Experts of a small language model.
Size: width 160, vocabulary 4096, 40.9M parameters.
Experts: 32 SwiGLU neurons an expert, 4 picks a token.
Training: a variant of Adam for the experts, 768M tokens, 5859 steps.
Below are experts of layer 7 (counted from 0) of a mixture-of-experts language model. Rows are named router (the router's row for the expert), gate (a neuron's input weights, with its number), up (a neuron's input weights, with its number), down (a neuron's output weights, with its number) and show model dimensions 0-159. Each number is 50 + 15 x the weight over its row's rms, rounded and kept within 0 to 99.
Before each expert's rows: "mostly gets" lists some tokens that are sent to it at least half of the time; "comes after" lists some tokens at least twice as common just before its tokens as in all text. This comes from a sample of Wikipedia text that the model never trained on. Tokens count by the router's weight.

# expert 66
mostly gets: " Jr", " Tay", " Bro", " Rod", " Fort", " Ber"
comes after: " |", ",", " of", " the", ".", " and"
router:55 50 38 28 67 36 67 50 59 49 61 85 54 43 39 64 29 49 47 34 36 47 67 63 48 45 80 43 68 85 32 20 40 82 62 56 20 61 82 74 41 54 34 55 74 19 48 56 45 60 53 70 40 13 64 29 47 42 44 58 37 54 59 60 38 35 52 64 71 59 35 54 50 69 59 58 56 58 72 47 32 50 71 70 62 59 37 57 55 33 48 24 49 53 65 52 38 67 42 28 42 23 54 53 41 57 45 42 38 64 46 38 58 41 30 50 43 68 35 57 73 51 51 58 40 64 50 40 46 21 61 53 25 77 44 71 45 29 58 16 25 31 20 46 55 32 41 62 64 38 61 38 58 53 61 60 32 34 55 40
gate0:94 51 55 56 75 59 52 49 68 26 27 82 76 48 34 58 90 32 40 22 38 45 30 54 39 45 55 45 36 48 48 39 51 55 41 68 36 52 36 27 56 15 45 19 07 67 55 42 54 29 70 45 30 48 70 51 40 39 59 35 49 34 56 37 50 38 66 70 50 32 36 47 49 48 53 70 65 47 55 70 38 59 62 48 93 23 32 37 58 30 47 61 36 50 57 32 68 63 50 28 46 64 52 57 46 66 49 55 53 41 39 56 70 38 54 59 71 48 46 60 57 23 48 69 53 55 46 54 50 28 47 37 57 64 34 51 46 48 46 47 21 40 63 39 76 44 59 42 58 59 43 67 51 47 48 81 31 27 53 74
up0:67 40 65 18 67 59 76 38 81 47 30 78 63 38 32 48 70 26 42 21 36 37 16 51 45 23 52 57 45 55 37 35 54 48 30 46 46 51 51 38 62 17 63 23 21 72 57 62 50 37 61 59 14 55 66 31 57 31 34 34 65 56 74 37 51 33 69 60 69 44 42 41 39 66 69 60 58 60 44 79 28 51 73 51 89 52 34 44 56 15 47 61 45 57 44 25 50 58 51 38 33 59 56 73 47 76 58 60 48 50 40 43 42 48 53 63 64 51 49 56 66 25 60 37 53 59 28 42 37 40 44 54 40 76 43 62 50 51 53 48 33 33 55 62 70 46 65 48 67 38 37 67 41 44 54 71 34 43 47 62
down0:48 58 59 46 51 59 62 80 50 43 47 32 51 49 75 20 40 48 48 39 64 62 61 61 50 51 54 78 51 35 37 42 54 57 69 36 52 25 62 69 88 47 45 76 56 31 48 59 62 25 55 44 69 62 45 58 39 41 43 37 54 37 81 50 51 26 67 49 51 35 44 63 35 10 40 36 63 77 49 50 74 46 52 93 58 44 53 06 35 40 61 25 64 23 50 63 39 37 25 27 52 42 44 52 24 34 51 56 73 77 61 62 38 44 42 67 31 26 58 59 55 29 50 58 32 51 63 49 58 73 53 74 64 59 50 57 39 68 40 59 69 44 68 72 42 64 47 42 50 47 52 46 41 51 57 47 61 35 48 12
gate1:51 38 51 34 71 47 26 54 22 32 45 50 54 43 62 62 38 45 58 18 53 68 35 43 65 43 59 45 69 38 36 32 31 45 74 78 52 85 51 34 63 44 42 63 60 53 53 65 49 57 44 46 57 34 57 55 18 68 52 44 33 67 51 53 45 32 52 55 32 72 41 57 73 50 52 48 48 79 59 62 37 43 14 37 42 48 55 48 31 53 52 28 57 58 25 51 64 06 34 58 50 53 34 29 47 49 23 22 38 66 26 56 30 52 33 36 42 21 07 46 60 57 49 66 52 32 29 46 51 52 54 25 90 39 45 74 46 46 51 69 67 63 17 60 40 56 53 46 48 53 55 33 55 67 60 60 48 47 41 28
up1:75 54 59 73 56 18 68 57 74 62 27 22 27 53 20 43 50 43 62 85 32 39 45 51 44 35 44 43 36 55 65 75 70 46 33 35 46 40 65 64 42 26 58 37 43 47 28 36 55 55 59 43 32 48 44 54 42 00 52 27 61 31 46 28 66 69 55 43 64 61 47 66 56 49 42 46 49 24 55 69 44 52 83 54 68 57 50 53 51 38 35 65 35 61 53 26 45 66 63 57 78 30 54 80 57 53 59 49 54 38 75 56 60 48 84 56 50 83 53 45 35 37 39 11 50 66 65 45 38 43 54 58 38 54 61 48 67 55 44 66 44 44 39 15 62 41 44 57 57 51 53 83 48 31 50 58 54 43 55 61
down1:39 46 39 73 86 54 21 60 56 46 47 30 62 40 71 44 23 54 62 13 52 77 77 45 54 05 45 33 65 39 62 37 64 50 57 39 53 53 21 44 54 61 55 62 49 14 31 33 48 46 14 47 22 47 55 45 28 35 43 42 48 33 41 50 39 60 68 60 60 46 53 67 73 39 43 41 54 34 64 49 43 69 64 51 33 25 46 43 45 38 47 48 48 62 42 42 38 34 60 34 83 50 48 83 70 70 53 66 70 60 52 56 44 33 37 54 35 66 55 61 43 48 48 59 52 49 69 78 73 20 29 24 48 61 45 33 33 47 70 56 57 53 20 35 50 42 28 50 25 44 55 52 54 50 67 50 59 49 42 31
gate2:54 57 45 64 25 42 50 37 56 40 47 49 64 52 57 60 71 50 57 84 37 37 18 37 36 30 45 44 33 42 54 43 63 59 29 70 52 52 56 17 32 79 45 73 51 52 76 30 28 51 32 52 43 57 34 65 52 23 60 58 52 47 51 31 46 63 38 50 44 76 35 40 21 61 41 51 63 58 31 38 48 59 43 58 59 56 54 41 28 25 39 42 64 51 34 75 60 40 44 59 51 99 46 30 52 50 50 09 28 49 52 66 48 52 43 47 33 67 38 38 35 57 27 85 60 39 45 94 48 57 49 42 15 61 62 72 39 57 76 39 28 52 51 65 38 51 42 53 45 61 47 29 42 60 50 49 72 55 71 53
up2:31 44 43 52 38 36 50 32 66 47 51 65 29 56 43 72 24 45 45 50 45 49 15 26 19 34 51 23 58 48 58 31 71 65 44 56 63 76 63 35 39 79 42 69 68 30 58 73 28 42 41 75 62 43 37 38 57 42 53 36 43 33 59 28 30 67 51 41 43 58 44 65 46 54 55 44 51 53 43 53 59 61 54 63 90 74 46 68 31 00 38 44 45 48 38 75 57 56 28 41 49 70 50 30 64 63 33 38 41 55 53 41 23 24 42 55 50 62 30 57 53 48 61 53 57 48 32 73 38 36 56 59 26 65 48 67 25 53 63 39 44 41 46 40 62 29 55 39 54 39 40 30 54 71 39 60 77 24 50 20
down2:50 69 41 81 60 33 58 48 61 27 36 43 47 45 85 55 77 51 79 54 36 56 27 34 47 61 45 44 67 37 35 56 44 75 40 50 31 52 77 24 47 45 31 51 76 36 38 46 51 48 63 69 50 42 32 74 46 56 68 68 59 32 33 20 53 38 39 67 57 54 83 45 55 29 40 54 71 64 70 38 60 51 40 63 52 72 41 49 50 63 49 22 26 53 45 58 56 60 61 25 39 70 43 43 56 38 54 38 54 26 44 53 73 39 50 69 39 66 46 53 26 37 71 64 31 48 57 48 56 52 45 46 22 61 43 25 53 61 66 26 57 40 28 61 96 26 30 59 58 50 44 43 48 18 47 38 51 55 74 71
gate3:57 36 73 50 72 54 76 34 87 52 78 47 44 45 70 48 65 28 72 26 57 72 44 44 23 44 60 68 69 52 12 41 38 49 60 31 20 64 45 66 17 42 41 58 73 54 69 46 61 54 57 48 35 57 51 30 13 69 39 50 29 54 47 40 49 29 62 52 74 46 57 54 33 53 43 42 42 24 34 37 33 56 71 50 50 67 53 55 19 72 57 19 44 55 29 47 58 55 57 43 35 36 58 25 65 46 64 65 41 51 22 36 58 20 53 59 51 58 68 47 51 48 30 64 57 44 57 26 53 55 47 42 46 46 27 31 52 59 84 32 54 63 48 23 57 58 33 68 48 47 71 54 27 49 40 57 47 60 54 62
up3:63 67 50 75 30 51 24 59 32 31 25 56 62 80 41 47 56 86 32 46 53 39 54 34 52 60 43 30 28 35 71 53 55 45 42 57 72 44 36 46 73 52 54 37 00 53 25 50 40 56 62 45 50 51 57 32 85 47 67 46 78 42 32 34 54 63 53 44 43 28 32 50 71 42 68 65 46 59 45 65 53 60 44 40 68 42 28 23 85 49 31 61 32 41 37 63 67 60 61 52 74 52 42 67 36 50 59 38 60 47 60 53 75 66 43 51 64 58 37 49 38 25 70 64 46 38 51 68 65 45 30 45 24 37 43 55 66 49 41 57 47 33 71 66 46 35 57 49 34 55 38 70 66 51 62 60 34 13 37 71
down3:69 45 32 26 36 29 62 39 52 07 68 45 50 38 55 15 72 49 64 38 56 31 39 57 51 37 33 46 27 56 52 53 49 49 29 36 56 73 65 52 64 34 37 66 18 36 55 54 35 79 41 70 46 56 70 09 48 65 24 45 35 62 66 32 80 70 52 16 48 55 59 50 54 52 59 50 46 48 76 57 38 61 36 63 48 65 41 50 25 79 33 51 55 47 55 69 53 64 30 64 22 53 58 20 36 41 30 54 42 49 61 64 45 53 48 56 32 61 50 57 63 50 42 52 41 50 20 86 38 38 68 51 37 46 61 51 49 37 69 57 58 52 79 43 66 35 60 39 61 48 48 59 42 48 48 57 19 64 25 34

# expert 138
mostly gets: " Sant", " Ju", "ç", "ñ", " Cat", " de"
comes after: "o", "a", "c", "i", " de", "io"
router:43 28 33 51 43 63 59 69 38 18 54 57 79 74 48 56 33 38 58 33 62 56 71 69 46 74 37 61 26 51 32 75 50 63 51 58 38 45 36 66 49 62 64 43 51 44 36 64 42 46 46 54 74 59 22 37 49 72 56 62 58 47 43 71 52 64 89 72 39 65 32 75 56 37 37 56 54 43 59 42 57 51 70 34 32 53 57 75 29 63 37 46 42 73 49 59 38 47 55 44 25 70 18 49 44 34 47 66 36 48 34 53 33 09 63 35 49 53 43 43 64 67 51 29 75 44 60 59 84 61 65 33 47 40 53 23 65 49 33 43 38 31 75 50 36 32 52 16 56 64 59 63 84 44 56 59 50 53 51 57
gate0:61 37 69 46 26 65 44 75 75 46 59 38 55 47 36 56 36 44 51 43 28 70 60 46 76 41 56 43 57 50 17 61 26 48 47 65 53 17 31 43 81 53 43 39 33 69 57 37 62 24 44 55 56 50 58 71 39 62 38 66 50 37 41 58 59 30 55 50 44 28 35 71 72 44 21 42 15 64 48 54 73 62 78 41 29 36 49 92 28 40 47 74 47 26 56 55 42 64 69 65 59 61 52 28 63 53 41 47 63 49 41 68 55 47 68 34 53 47 58 45 43 42 48 74 71 46 53 30 25 62 42 53 57 38 29 47 59 40 66 55 22 47 38 34 21 67 47 45 32 64 60 75 58 34 30 62 60 53 71 76
up0:57 56 41 57 35 51 61 58 51 81 29 58 75 43 43 54 88 99 50 38 36 78 47 48 31 62 32 69 54 34 49 55 69 38 51 72 51 53 60 17 36 57 42 43 52 63 51 60 48 44 58 30 62 59 53 49 53 47 79 68 38 47 69 53 64 59 56 41 47 57 56 58 50 50 46 63 65 25 65 54 50 39 49 53 52 51 56 42 72 70 33 54 72 50 45 69 24 77 42 59 43 49 35 65 59 36 58 39 37 61 20 00 74 33 80 71 42 27 56 64 25 55 70 33 76 42 56 30 56 52 54 26 71 52 39 58 37 51 34 35 35 63 35 30 56 60 46 37 49 61 36 42 50 46 40 44 55 59 73 70
down0:36 51 45 33 42 49 81 61 64 53 93 43 43 54 60 47 30 44 59 70 35 77 31 68 39 61 68 72 38 42 37 44 61 55 00 50 42 43 57 68 88 62 43 74 55 40 67 47 52 36 58 53 57 26 42 56 46 50 36 44 66 32 44 53 50 44 45 67 48 75 70 51 64 51 52 82 60 56 40 59 51 40 51 30 47 44 42 70 61 60 53 48 51 68 44 33 70 57 72 44 79 69 35 49 47 37 51 46 35 41 27 99 24 71 31 45 37 39 43 21 39 45 45 39 53 35 38 56 56 61 31 54 32 53 37 51 58 27 49 65 48 70 27 39 54 56 77 54 46 58 48 40 49 64 27 48 78 44 45 61
gate1:38 57 31 54 72 52 47 65 72 49 87 61 40 67 75 63 46 25 61 48 62 61 72 51 68 67 53 67 42 48 35 56 42 53 66 53 18 52 54 68 36 39 67 55 78 41 41 38 31 22 58 56 56 71 37 32 39 48 39 73 54 62 78 47 53 69 43 40 23 53 46 27 46 38 34 43 57 61 51 51 59 48 55 39 19 48 42 42 31 47 26 27 48 67 78 65 65 35 32 43 66 72 38 49 46 49 70 40 87 46 51 41 62 23 52 86 58 49 54 59 65 44 46 33 74 61 52 53 41 38 51 37 78 43 57 48 50 53 32 62 46 37 75 31 73 34 68 93 24 61 55 50 40 52 46 32 35 47 44 39
up1:70 52 16 47 70 64 39 63 30 62 44 05 60 38 50 51 44 40 49 28 27 38 52 37 18 49 47 43 36 48 45 73 29 31 44 56 50 50 50 50 65 52 54 70 61 59 47 77 56 45 38 61 39 29 46 42 76 25 43 56 10 41 59 64 36 30 57 34 45 44 36 52 85 41 74 33 77 43 46 55 63 58 44 51 56 49 64 42 40 56 44 61 53 83 28 43 51 32 49 77 49 62 40 61 56 71 79 47 15 61 47 36 50 58 72 61 46 56 60 74 46 65 29 64 40 41 65 50 69 61 42 31 66 39 69 53 36 68 61 44 43 51 45 45 43 55 71 56 53 60 84 44 80 26 57 49 48 41 19 58
down1:38 70 56 45 37 59 27 30 37 60 79 47 20 42 72 33 29 57 63 68 41 53 79 68 70 70 79 53 57 50 34 29 46 45 47 11 67 52 22 50 61 38 65 43 54 74 56 50 47 46 37 56 85 41 53 79 55 40 63 27 39 70 59 38 51 49 39 58 53 41 61 66 42 44 71 75 69 55 56 31 67 46 24 36 64 71 40 51 37 59 46 50 48 32 45 33 54 73 53 49 32 45 29 22 56 29 64 60 40 37 43 28 47 29 45 30 54 58 27 41 67 57 49 70 27 78 81 41 54 81 54 51 66 65 43 60 57 53 48 60 50 21 46 34 53 59 15 58 44 54 41 56 51 37 45 53 62 64 50 65
gate2:60 56 60 27 35 21 56 36 31 61 57 40 34 59 41 21 60 71 59 63 63 52 30 63 35 72 30 25 45 61 48 63 39 50 96 55 33 56 43 42 65 23 44 24 35 49 45 36 42 45 67 33 81 40 42 17 47 48 33 38 57 15 30 55 63 39 37 65 28 60 35 43 58 69 19 48 75 54 53 26 27 26 52 23 59 55 61 47 43 57 33 36 42 26 24 64 59 51 64 52 44 58 47 46 54 76 71 61 72 45 52 39 49 36 70 38 31 49 40 54 55 67 42 45 46 44 57 28 62 52 68 49 74 44 68 31 44 35 41 57 31 43 82 63 65 37 46 76 44 47 36 44 66 47 43 42 37 43 38 46
up2:50 52 33 49 47 28 57 29 28 54 60 23 80 42 51 60 51 71 70 40 59 58 55 31 28 67 55 21 41 74 60 57 70 59 83 47 46 62 51 49 57 41 51 42 39 57 33 54 33 51 44 63 67 65 44 12 60 62 04 57 52 68 39 49 58 56 59 51 18 51 39 50 62 38 46 51 64 32 77 58 44 47 67 27 51 46 71 58 62 20 23 31 60 51 12 70 47 48 59 57 52 67 21 47 45 66 51 52 49 64 42 49 46 25 60 49 62 34 36 54 59 80 59 38 44 22 67 30 69 24 49 28 47 52 56 30 48 55 63 34 38 26 69 46 53 33 54 49 32 27 57 29 52 44 41 31 33 51 29 54
down2:28 68 29 57 35 28 47 17 61 50 40 51 57 41 32 59 19 55 63 69 63 51 65 47 38 37 52 69 62 71 86 48 73 46 49 49 32 55 69 69 41 58 76 41 66 34 64 58 46 51 57 66 29 36 60 85 59 53 35 67 53 56 34 71 53 85 43 41 40 56 67 37 35 61 29 56 69 53 50 23 36 74 17 57 52 49 50 42 30 52 46 44 40 55 55 52 45 73 65 48 62 62 56 32 68 48 39 30 60 39 67 27 25 38 58 45 34 53 52 50 22 38 68 22 66 36 59 69 73 32 50 39 60 49 36 20 62 42 59 35 37 66 29 45 70 64 36 44 34 23 37 64 44 72 45 45 35 52 56 39
gate3:49 71 49 39 25 50 44 63 56 63 52 39 42 63 57 39 65 31 40 43 39 57 65 29 45 62 26 30 44 50 24 48 38 58 59 55 21 33 41 81 57 61 19 55 74 23 78 61 60 58 28 47 36 55 55 87 58 46 58 34 40 47 26 60 34 45 55 66 50 52 55 69 51 48 43 44 74 61 47 54 51 25 51 81 54 48 49 51 32 91 49 44 53 40 42 59 49 83 42 65 63 24 60 56 39 56 64 87 43 49 54 50 47 24 67 40 39 69 72 60 62 36 50 62 56 45 55 44 38 42 37 46 49 61 35 33 61 94 71 27 49 49 69 57 74 77 48 32 63 67 73 64 48 60 54 65 25 46 39 65
up3:27 59 32 86 35 53 49 40 71 50 80 66 48 67 60 25 55 38 84 38 34 56 73 50 78 79 47 46 53 66 20 29 63 30 35 40 54 32 67 67 37 42 59 62 48 32 19 45 48 53 54 56 67 34 44 25 34 17 59 51 38 69 60 61 39 74 54 42 34 39 75 42 59 31 52 55 62 49 60 47 57 44 55 21 33 69 31 65 31 48 61 41 56 35 57 64 39 60 28 47 52 70 32 41 52 50 52 66 52 88 35 48 66 23 25 61 38 73 35 71 39 60 49 47 64 54 42 51 43 63 36 38 45 64 67 45 34 47 66 50 27 25 54 32 47 35 40 62 63 45 68 62 33 50 68 54 43 58 66 40
down3:48 37 37 57 38 41 52 64 39 52 40 68 31 41 73 47 42 47 46 65 55 40 38 51 63 53 46 64 57 58 36 40 72 60 50 29 66 33 27 53 60 40 67 57 49 54 68 52 81 50 69 42 52 12 47 60 31 50 55 55 60 28 72 48 36 38 43 80 62 62 85 57 48 75 64 82 30 48 28 39 54 12 50 67 53 30 77 35 62 37 69 53 37 28 34 26 33 48 54 58 57 29 56 70 78 42 54 27 54 43 52 47 39 57 42 23 36 59 60 40 49 41 20 39 49 58 56 71 48 19 43 63 41 48 46 50 41 15 46 76 44 32 49 63 51 38 57 34 30 38 34 48 49 67 80 63 81 63 68 54

# expert 37
mostly gets: " Mart", " Iv", " Tor", " av", " Jul", " Argent"
comes after: ",", " of", ":", " de", "-", " San"
router:49 37 45 42 46 38 71 60 46 34 61 57 65 51 37 71 48 30 42 31 39 50 49 67 25 54 73 60 43 54 40 40 52 70 85 66 73 53 67 57 27 60 32 54 55 63 57 49 59 56 53 61 56 58 37 31 45 59 61 53 60 30 52 81 65 57 46 59 66 31 51 53 45 41 60 34 34 58 68 74 40 17 47 81 30 70 28 52 74 62 48 36 51 40 66 78 46 51 56 12 59 77 48 50 50 41 49 62 43 64 60 37 48 34 54 34 30 19 51 62 65 73 55 46 64 87 54 54 56 28 71 58 71 57 39 41 23 50 33 56 30 35 71 57 53 65 68 28 48 68 43 72 82 38 65 61 63 61 63 81
gate0:76 43 65 50 72 59 51 70 39 20 39 44 61 54 56 29 37 37 71 12 18 37 67 48 45 51 29 54 54 47 50 53 38 58 35 60 51 54 40 47 49 49 30 51 64 44 40 31 73 63 31 80 86 34 74 51 38 44 59 32 99 43 61 22 23 31 78 49 45 51 53 50 45 32 61 64 41 52 78 78 45 29 68 35 43 67 50 83 57 52 52 48 51 39 46 38 35 60 59 26 52 45 66 32 54 65 78 64 78 48 58 36 45 60 43 86 65 29 63 64 35 46 45 51 40 38 55 55 61 57 51 65 46 50 55 44 44 40 56 67 35 42 51 54 39 68 45 29 58 55 44 54 72 41 71 58 66 67 53 54
up0:53 74 38 74 47 37 51 48 81 55 51 54 40 55 47 58 62 61 65 62 55 72 51 46 53 04 72 42 84 47 41 47 45 39 67 50 47 54 53 41 77 36 70 55 48 45 66 66 34 36 66 38 32 55 49 40 58 60 64 52 31 63 27 49 65 60 37 64 58 72 40 45 38 56 44 50 32 36 39 43 47 44 53 56 47 37 65 53 65 30 32 58 42 49 46 47 50 36 44 79 53 20 30 56 51 43 00 55 38 47 46 69 38 35 42 17 51 58 16 16 68 44 62 41 44 49 46 27 39 34 57 49 29 76 42 74 52 57 65 20 54 63 30 26 74 35 51 76 74 53 56 55 30 76 42 42 43 64 41 44
down0:52 50 45 49 18 36 33 22 52 45 76 54 45 24 37 72 54 32 73 65 34 44 35 35 48 56 49 36 63 60 52 48 30 39 00 62 41 49 58 56 30 23 36 54 55 62 35 54 47 64 31 61 67 47 53 28 28 48 29 72 04 62 69 28 59 57 51 73 57 51 65 69 65 42 41 23 45 48 46 64 30 59 48 61 65 39 26 55 83 49 49 48 39 48 42 67 42 74 42 31 49 25 68 39 66 68 69 69 47 16 67 48 38 41 47 42 58 43 54 28 47 58 48 39 60 50 52 58 48 42 35 60 55 43 35 68 36 45 57 31 37 84 59 32 49 59 55 35 61 62 48 84 31 58 41 41 60 46 46 70
gate1:50 45 56 69 69 44 49 49 50 58 66 31 61 48 64 66 24 46 48 61 64 28 35 74 37 51 59 50 56 57 58 67 58 38 31 46 25 49 58 33 57 32 49 46 48 66 61 71 32 51 34 24 32 66 37 47 52 53 71 32 49 45 74 45 54 60 64 39 45 93 22 64 61 23 19 38 52 84 61 49 24 42 44 68 65 24 64 62 60 57 47 38 63 59 57 80 56 63 56 60 72 58 39 50 53 55 28 60 34 51 66 39 81 35 61 17 86 54 78 42 82 54 61 73 39 49 33 57 18 47 24 37 57 32 62 46 61 52 42 46 42 52 47 39 55 48 38 25 21 45 36 39 44 67 57 49 53 43 47 71
up1:82 54 50 56 58 46 60 40 25 35 71 35 64 45 48 49 40 54 50 54 68 38 38 51 27 42 53 59 39 28 57 60 49 66 49 53 45 46 76 34 26 54 33 37 57 75 49 66 36 55 34 41 80 62 39 53 41 83 61 56 63 20 70 54 49 43 43 27 53 67 80 59 48 35 28 44 34 69 66 44 37 42 59 65 62 48 42 79 17 47 36 65 47 58 47 81 69 93 38 50 63 56 50 48 70 85 59 68 71 50 43 38 60 40 42 27 43 54 90 37 64 52 42 59 54 60 52 59 39 27 34 40 62 58 46 28 27 52 62 37 57 29 51 31 69 56 42 33 32 32 51 56 38 54 67 40 18 48 69 52
down1:55 70 76 49 32 33 54 28 64 45 33 48 45 67 49 58 42 37 73 54 58 76 61 64 37 63 25 50 43 39 32 53 65 76 15 41 41 43 48 37 56 33 52 89 53 49 44 63 33 49 37 46 52 56 65 32 34 53 43 49 49 43 60 49 38 64 44 82 33 60 41 62 66 46 27 22 51 11 49 59 62 41 39 36 40 46 25 60 62 42 61 32 47 69 45 53 35 82 68 55 41 37 33 57 50 57 48 45 67 75 67 91 41 33 64 39 44 52 47 46 83 47 31 24 44 49 42 51 30 46 58 65 35 55 56 12 67 51 52 41 39 35 65 69 36 57 41 41 43 67 40 34 28 22 20 35 58 50 39 63
gate2:69 67 70 40 68 44 64 27 75 47 36 47 30 55 62 38 84 32 45 40 69 73 48 43 50 72 12 47 25 37 29 51 30 18 34 59 51 25 69 55 62 63 53 59 35 52 51 64 67 52 19 40 64 63 52 33 62 41 49 32 55 35 53 60 47 42 73 39 33 42 30 69 65 40 73 41 25 61 60 53 58 33 57 62 52 72 44 57 68 64 61 71 47 44 58 50 37 19 67 56 42 46 11 78 53 52 51 48 29 37 40 63 68 17 66 29 41 65 42 38 49 46 70 53 91 55 64 50 46 32 52 50 36 53 47 45 35 51 60 44 64 32 61 39 42 42 24 53 44 38 80 40 60 51 57 68 58 46 44 42
up2:56 61 79 50 61 54 74 66 69 19 34 56 36 52 49 33 87 47 52 43 53 76 55 31 21 56 13 49 46 57 15 62 34 43 38 64 52 43 53 18 47 56 52 38 31 66 29 59 54 37 25 53 74 81 40 26 53 40 64 55 57 47 57 61 47 54 74 66 55 57 32 57 41 48 58 32 37 52 72 75 47 37 64 69 40 66 64 66 52 50 53 42 46 52 47 54 42 39 43 60 35 53 31 66 57 39 37 73 31 57 46 66 66 22 68 23 51 17 27 67 46 62 67 38 76 47 35 50 44 43 58 42 49 71 44 42 40 62 51 53 42 45 59 43 47 55 38 55 54 67 61 32 65 79 74 91 38 66 58 62
down2:58 59 41 47 52 56 28 58 47 60 57 42 44 99 65 62 39 73 30 20 64 51 32 50 74 44 24 45 44 57 58 28 50 25 26 32 79 50 59 44 54 39 33 34 36 34 42 55 52 55 67 49 58 66 41 41 65 68 83 40 33 41 47 80 35 80 40 51 39 42 52 48 59 44 52 18 36 44 52 77 50 62 30 25 51 67 57 16 54 44 52 29 42 60 54 63 19 61 67 49 37 40 32 56 36 57 44 53 47 05 48 37 73 41 57 34 16 76 41 48 46 40 69 54 53 55 33 38 58 51 20 54 41 57 48 51 37 55 33 45 43 36 70 56 40 55 38 44 50 40 33 37 62 64 29 63 37 67 54 51
gate3:54 42 71 39 57 71 67 33 40 37 51 46 63 47 57 68 76 60 66 27 44 32 53 61 37 41 61 64 55 61 40 49 04 58 42 57 57 47 65 55 22 45 60 40 55 33 68 51 58 42 14 59 80 77 67 48 56 39 29 67 59 42 68 56 81 49 47 44 71 39 51 41 76 60 52 46 31 62 58 68 39 57 53 44 45 54 33 35 37 76 27 45 33 35 58 35 51 65 74 52 58 62 20 44 50 55 79 48 39 56 63 52 88 50 06 54 17 40 63 44 34 40 42 53 64 62 58 41 75 58 51 60 30 36 89 31 41 64 41 50 52 41 33 44 42 49 67 52 40 55 52 17 28 64 49 62 56 46 48 51
up3:57 34 39 55 39 48 62 56 66 59 53 43 92 28 53 49 44 61 71 45 62 53 26 72 18 41 56 41 29 37 48 28 83 53 33 60 23 48 21 55 60 69 49 34 45 28 56 45 36 54 56 55 48 50 50 62 25 48 20 56 71 38 37 35 49 53 63 49 56 18 33 37 47 32 61 47 63 58 47 48 63 58 59 44 39 29 65 37 43 80 36 52 45 48 48 51 49 38 43 27 54 75 62 36 67 54 68 28 49 64 46 20 28 67 41 70 62 51 74 74 51 50 40 44 31 53 63 21 63 28 40 54 51 57 82 38 69 60 43 69 68 69 38 15 69 60 56 50 35 55 39 37 47 30 64 29 34 23 50 37
down3:60 54 68 60 59 54 66 51 83 55 42 33 62 38 50 39 26 69 65 71 63 71 53 60 49 42 79 38 37 66 59 49 49 64 54 53 37 55 31 42 37 58 86 40 54 23 55 27 75 22 37 42 58 46 42 72 46 25 34 37 41 62 80 48 73 49 48 40 54 67 45 62 42 54 55 42 61 47 58 44 72 13 39 14 23 48 44 34 45 55 46 46 27 47 48 34 58 69 61 44 41 60 78 50 42 20 41 76 50 33 38 41 36 58 75 29 64 34 62 32 38 74 54 47 73 45 40 56 55 84 52 40 44 44 94 49 48 62 60 52 59 21 56 26 55 23 65 54 64 54 44 64 70 45 48 48 41 41 48 40